Experts of a small language model.
Experts: 4 experts in each of 7 layers, 1088 GELU neurons an expert, 1 pick a token, a softmax router.
Below are experts of layer 2 (counted from 0) of a mixture-of-experts language model. Rows are named router (the router's row for the expert), up (a neuron's input weights, with its number) and show model dimensions 192-255. Each number is 128 + 24 x the weight over its row's rms, rounded and kept within 0 to 255. Numbers have three digits each.
Before each expert's rows: "mostly gets" lists some tokens that are sent to it at least half of the time. This comes from a sample of Wikipedia text that the model never trained on.

# expert 0
mostly gets: "| ", "W ", "1 ", "0 ", " ", "2 "
router:148142081146108096105113173108124150165141114082127127087137143131102111126147118118163163155081129114123144098146140119115104086150111109124155115082109140107142081124084123127094124114108118
up0:091107150112089094130110095161170140150116145135081123180123119123123104128137127122136094133148102111121119125123108140139079131145144112096117145088073128162136157151166179138124097135124140
up1:111150154131136105110122123082105187068097094125147133133162133133161120098136072154123140168144126113125136095134103143128077119148115115133079114106075171158141114149132120123108136153125082
up2:144141152108130104136140133113102115166084129097161158122146104134127093154157165119124150118120146182188122160114186132118104123159147130135169150140139146101134157108098115133151099169149130
up3:108115145138109102129108170121142095109147080103119161140113116102141134105145153146163140101133126136133113112131117162101110105106140121165159161149108142132165122122109125140100115116127130
up4:165135136108158146115131109099094136107153102154104138165171105127126167140115140130116162140144077122133145115151143121136177145133123193180154079114117138148058139151148119145120088134106145
up5:100145181156151074148164115100140134163156151140150105120144117070094131118181073130150137132138115117111114086147127139157164124107135094162121146132147122127166119109123142124131107166108087
up6:113117091140135124167161095113109170134148107092115131108102145149136140108145107111084154142135080146156132112169154113102173087139128096143137174116122139115128129105109126111100149115146110
up7:122130152122081103125155120106135121147128118154143126133149125125146114148121151119157130097154111143161167145142145121144147094099181119111143124102081129121134111115095116109094132141170126
up8:141115120131181137158109087168113150158115180123143142121116136124149075097124114148118148140124132126131086139125110146148136119144132132154135128121107155121142121142168130160116132136144107
up9:095113113110061159118108118137117135138152125144107132142121112143143122142134118145127134100164139159139115145096111084137120133115153139116130157105079177181150141097112109106095100136126135
up10:087120157099126130131157125136166114109106122193115123087142109126151108090151152117121119105137119119172104133101171127107139106123142144114141148121077113151124098129149110075135121144179126
up11:114140112184113173116141130156123125130161153150158169125160111101136103143132145155098182150131124145201115156122169128128164130140170195125107110126069096140151142136136067100135154168148128
up12:133133138128108127138110149105109162132161143118150131154113145132083169187155130118159125167132186105099110130124123137085117147122158159150168155140150112141119143155126134164148143133108152
up13:130110119140162107161147133125139132142128090159142110152106106143147129106094130096112142113133132126138111163103149123107132091133124113155165105075127146148162129104146136161144136152136122
up14:135107101088129100148109145143134107165117139137158140141121111128122143148143136154114137142128120152133111134128130155120114153159156109113124151119111126126146158137111119105095109123122105
up15:129087177123119187111134088148113140113107083125179128135122134163122136154164159114120116101169104093131123124104124115135155139186120118141157129143130114134152098114095123115143110139120098
up16:137136148095152118148076135154154116063174161112117101140105148141121143146144126227103118162137156136113109172125138148119103143124143147162134121110152169149155113074142119132143101148117130
up17:175096144112135118109111088116115122116123091139146117130150140080166121121124093147076126146136098089170094132094167157107129122162114081073130141140138110113125154107152115119125133113136109
up18:139119142144099142148071112116151113173081104095128096127165117088118124104111125132139133177111137099148142124108125178166126121116140137124139150106072113117138078113109123145124148093083127
up19:106162145099143143097141176122128127112091166139153169144129118140127123150151144117130178135087152139164145095125116125138134160097156125153113149101103136134162098137162152132104155097155104
up20:122168123132122153112141174103134100148105100140148153166114130111126129144146099117100128139123152178134116125109133063125110107109147174151106143108113133133113171136173158127124180109122131
up21:137135101144146099136091140083130131141107166146121138151116138135113114119133107117128098174092115142177163134147150114137112122159165171100138103131142121118114149101142101148095149094118157
up22:130147114122135137139157135143161160134119100139120136126113108128141140131143161130122118075135130090152118068123112157139093096099154125112124156129132166139149093098123122098074124140123054

# expert 2
mostly gets: "the ", "with ", "\"", "by ", "his ", "that "
router:153126176061125122091152101126162113121072079130101102170121153104156160136122149122144162121091124088123108123120141191151152123135134144116133146135132164127132118154111131091117136119120169
up0:122129087146119134157149143104154107133155124137110135147134142112104121134082107108102079141134089140156093128125134110150109157160112115079173135161108177158163167151139111131167086122149120
up1:128109156119139126173147135113109129099142182129140127108081130173168194160083124164126146155128146124116131104138138143154155106131145075074118096123194133170085136107098104145130151110103144
up2:131105125089140158088161141130143119105154135125111169098151099143140104145145128114120111140129128148176134089100146126125135146128115123108129149155132107162097143105120183133099129103151111
up3:112099160169152170135142120137075116097133125152124116112160104152139147146130125113124147135157138115127099135139150132100172088120140134147155095121152165186139117144115148119131122096090159
up4:153148111133106132117109092132113131139120146166154156110109134151157094119105115114179222091159127121115138101136159100112048167151071125069121073132155161123132107159098116083113125140112111
up5:114098145108070117109141151116129151106091116142119091155146136134103107112106142136129110145149110150167113105121160132164143122093152131133108105101135112105141121077148163142165143093114105
up6:136154166168092187121123165172095152118100095143108105151133136113142114136119159095120108084128123137146140132113105119077139125179130074104132124129179135135105107119147114125105113103104132
up7:120121145118119150187151126168162125075082102171161127080170109141165130149155112114085131124138159146101136126118160110152106104127109162141179099123106124130178125172124150121148147116146125
up8:112123099091109120144139113114158119120106121098101123143152106145130159183136105097131142159129076128148130121149142142124119151155145127133107171125137120116151126158098136106120130146104126
up9:115169131143114120143134142132155158100142114102119153117115137124129156136178099163141098103091099154146120098123138142162127172116110125145134099157100118107136191158161172159126108118159109
up10:121099125126093160110136168115159151096102133123094144119078140136137168135079155109129145122148152128128120121112142113142143102110157118114123153139112170132174121134072147159150105107146153
up11:151123134099105107139110138157070158160163116099105093105132094120135102091114126154107150163138113111127147133119108109082138102137117149137117148153088102159114144137136147100115119153110126
up12:122137145119123137131117157123105127108083143093106123144115043135126141101107117162132148114113156154166146077160154159113166146147122111167147146125116150133145140114140177140154154145100121
up13:154099168155114112106120179137141171144166164137111112141148106084169129162109164103126119118112101136102120104112143120110108131148094128116152144126074130119100128109136146106141111144107115
up14:133107184152124103134120102139130143144164153113114175186141154127145095120062163152113106112118101144130101132120129130140096125127107163116139089106164116161164113152106102111143121148109090
up15:074144097156116110147127164112090148122118117111108108099146136115143120141101144126125130126130110127186100114125123127163200129153115131146136150139135151117092177141113105148120109152129105
up16:099101110117120107170129113130108139144129169135154156123128115133110176126123120112136187077117086118156122110111125173073154124130167182155175150120166130102101126125136174074128164136148134
up17:167098115126102141137144090103126122080123093127134088158150161131137147117083162193136165110109144163138111144155134096099155159116107154118087141123126165158144129098065089151120126118114131
up18:138147094118141157123149127119132141157146130142108117098156157150177126171161133175125121097184120140121126164125124166147141107163127130165143120133138122107121106121111117147164124134100119
up19:083142122185131154152090141080157171120105165142105112105130113161079154112186143127154092124132138134141161124139131164108212128108141117160165120122098088105139147114130108107144139136116148
up20:129145111131125083114096129152079120118185125141165160118097144112144106157124150156153108142110165095150164130116153112145142135153076152145099102133104134115131125089145155133114115174108134
up21:112113129171111103120123134120133119080109118092151128130139123157147169123119113146153099116122154176152128124090111117185113101121172096120102160126131137158151166141151130105151140141096125
up22:074114141076141113112108110155097156105077138133153140162109156169111157093141131118120115128127131127145122121150162108132147107127153148121114134107111162116131165138126152131095105087085149

# expert 1
mostly gets: "\n", "s", "he ", "\" ", "es", "le"
router:161134184110144128142124149172073156096154138143137137138127133090113109141154114140110112131144111107098139147173078146150099135106169125125083145125159116072131171146145154158144121145131162
up0:121087094095122166118164123134123160102066100092106114135102116106142111129123161117129107149121128105129136111145158132103107151119130144088124114094131081137131141093123114107113147137136141
up1:133120120102159123132151107159093094131133100135109127156134130087192131114111131133130146129099137157107143147140131105155145111117101119090125134143133127085151114162113128124111162111142172
up2:127129170111148152155114124130145127115167136106162106107153106125115106153115124160121133129139127184132126143117110124095153123123127123103142138126142126110154155139165144133132136129121154
up3:174175141138137115109125101149147111143117131130144175121112142093119170112110159120107097185111107165178173101148147161115160131132134168151101113128131121100155121144191183150150111094134150
up4:115100112123109163136119142136101125107115167123156108141153125104125113123128141130157126186150142152136105152181155115108122102109162160186063102137096161129131081114134112121135120119119124
up5:162087072135142151176147077122123126113147128113136126113151141115122161152121150128056173143126081157142137131107107105073113112107123115136121136111134092158092176120109114135128122115157084
up6:085103118127156114147132100119103109148124133089091140096113113150133112119143158114142129132148133132105087141091146103162141120100134149093149097083156124130125067098147122118111141078092112
up7:155128081135131125112107154130120137114133148082148125150149105097130123125127114181106144128114093155144103119089123141125126146141116129098136134130188126123142116126108123091119118136139147
up8:136109083136135141099131161171122127148135139084166111109090105103114123142168097101109087128131144150160144140168129153180101154130168096133169140135100171108128162134140127121126145108148139
up9:136103139119142140154162125081089155138169179099139144126095112114150121120116111105162131155140099139101130114119123142115120115145109117094123120156156098121111163097145145151129153144147105
up10:126130114133107105127151113127132115129123172136110106109131131121135116130132127141165150119112149119129103133129099177113104143148105167155163112099139121114141138100139122130132120107122139
up11:105136119166123097142126086133109110113126048161092132119117110112171154137110131145148069090116116131136112137140141110128118131133132158134138129111105126140175183156154091134107138147128136
up12:154151123120132149100148095102133128093138146124145122118155117090115115119120071150115110126172120122151121116128160122133151162097159156106106100139114125154134139127113150130136152159175124
up13:094153118097132152149156134158160155095205117122138108184106096097142099123150136130124146124113108143118136083092188119090135129103124149071108113154128121139129123143142127091108093145208087
up14:111136113089150152082170156138109155135082169117168074118102207129112118147139094105105116138147134142124081112094142111126127140122128168173133097124138123122113129124138160130163154110162124
up15:127153162148160126124140117125086117139128146104144131149075142088147109138147126146146166111133107163155133133148135125061062137121136124134090157107125127080150113103168146136136143158135127
up16:124090133148133171140132114116117205117170148068147139135175155138137137167177100137128122109132096143091131147116147136120124126145087162130139139152141123170135133162136108128148146121133124
up17:153135135122110146137118122127109110109117092132152110086154156133124134137084153121122117144115051128090085151119130061147138115086172091121137130133106063155124118107133126112119146087101108
up18:161135085102151152156136141137106164151132117136119079099136160121128135106097125109133146095139151102106128105179118189146112129084138100088127107100108138156142142155105131103154183131103150
up19:108134129173105140123108124173112172119137135103105111144145117115106156114148110147142121128133118179125126095059092096122116133202133129112119121174192091127140155128216167106092164109161190
up20:115158165158152075154161106099086112156128098133159071124146128125159138117150143122142166128156116093116134121111077098086099140139130164131100124096141081134103137102118130151161120138132167
up21:173165155128116168135145127099153136120146118097126121117126150125113126092093113114122109125124115157136159117119102159176113126123143139134116107111105145119144171131130146150133085064122165
up22:113108131111125123113125148135157163113105141048135127137129129153157112123096157143082183153126099132128112155109176141067120111149113131100165156093120081125158186098118158112125122159158117

# expert 3
mostly gets: "k", "be ", "(", "v", "m ", "been "
router:170095113109172156167106170132118112162110149098141111138096135124123121138131120129164146078173117100126129117125182084156129127148175181150096105125124150138123126113102155081096120153133106
up0:139119146084106156134143127162106132104140114128130115120112096118118118118140132177161113131129139134129086173127125158112138116126113146111119138113101104148100113117170111103141161121145123
up1:111128058138122125167160105117103141113127149120089123146109104181121138161148104103119087131150104107092102131144148113140120126138132136128164122118125132150153166111163176149124086113119078
up2:131149075121143071140116094101114133134116152113128150088102103115090141107131123093087131157134123126142077122155136128155131147154122173137143182134139142104137170151098130140189129170092145
up3:137119106127121117114135149134126131123135122102139087145152116137163118117119085111138151114092093123097115135125130096190119175164160096134067124187112125134167100129123105155131128129128143
up4:151104112112126100076106138134162127133146130164136140148110091125128146138085133113124132132152101083124130166130120136156104095119132144161146140125139082117141123172113155125155146163123169
up5:137108171144132107128118116122111134174097139062116143154160109089145130116168143159116186128149153144138082101109114106134129175139127132134154143082140131150129117084091092133108116136137133
up6:092138095131115167094117145123114132139150142170181123146160141135129125166121138121140152153144133125112107136163133111144113124107122152149114177131083107162174088122108097112186155179130123
up7:129141125130105117138140162134101172168131103138138119117137143130103104121106093147140124143066152140098107099154100116121163114112145126120147098113109121091113164082107087108129171151157126
up8:156133105146128171117103095130101104154065143111090106148112113101161142132086097140129156078112167100143139168116178053115115124151124143123107104104099172132158152116097132132125163145137122
up9:100163120132107139123073136157115147122132120133144099165097124136099139104151127108137096123151144134131167118157141179099160144208109138145145101103097139153132135088109112149130127129140100
up10:129128134109140129105109131161163082124142175069117117134152143124117105128179150103133122186174165132107151165103126164140126109196142132100100124133114154134124169113136130108157130167144162
up11:148110178140143123120153160115099127115080109125174132152150106094161090134101117172098151103140105177167112141094085136120125103136121138114112141117131152128114143131108143110146141117108108
up12:070157129126126162134133128172131116103127122105109109121161100121130102145122134117135178161099131116132145121146128092154130107138117146138159154111085116176124149095090176120134156102119113
up13:119125160162127153150107143183140134104105144153125122162166098152128120180099064152151127125172128121159136136130120103108101119137103145122146135081117135185150116146110106123109130158147095
up14:102125165129145150121067098117105123142137164154112166144111127139135126157099138099115153081177102123128088156136174094093158156159134132187117134127126144151109137147130128140101146128104144
up15:119118134133174150140146109135120137136107146157119173112089147165100158117153125094132126127123134163139128148169160064150161121111120113089121136144115117109139106102120082109113100100147117
up16:111111115092170155093150154105137098138137145119146129139099160166120122155118120122138137107143126116122109113181159115134095097126180153118125118133078177099098110101120133141134149165157144
up17:163093091134163119142116153129081115126120114166137119089108143126116135101119161112112121114154139156130096104110096134143137158114120105134099114127128149144097131107132102078098135104103124
up18:146127163130144115100144114091127126192138134153131116142161145155129143118116148123108164115120089073132155100099131150158130090166109149104170097090097168149143083180116110091078125155119165
up19:152139090133109145147084104117128094140131132123105151117126086139144131127160146134167100128140158136117139128158147150187111125146140129152109121124098145132111137159139148095117119164160125
up20:117143148139122182119144113158128111089142121139127126105117129104135141137106163136127186131127149114124105144166121108111106119112126132104122142132138100151170144112142120111079104117147150
up21:108137189168131087141141132123128120098133140142151120130160158118103103145169094114115138117160091094104100108148128091129136144129143169103125105173132145106142111134137120098111125147140128
up22:121119123118131104121140148159125092114131130138131117142129100137099103135144132102130133107141150160094160132115116122149147139106170116129148095184138117145130094061106101137122122119150081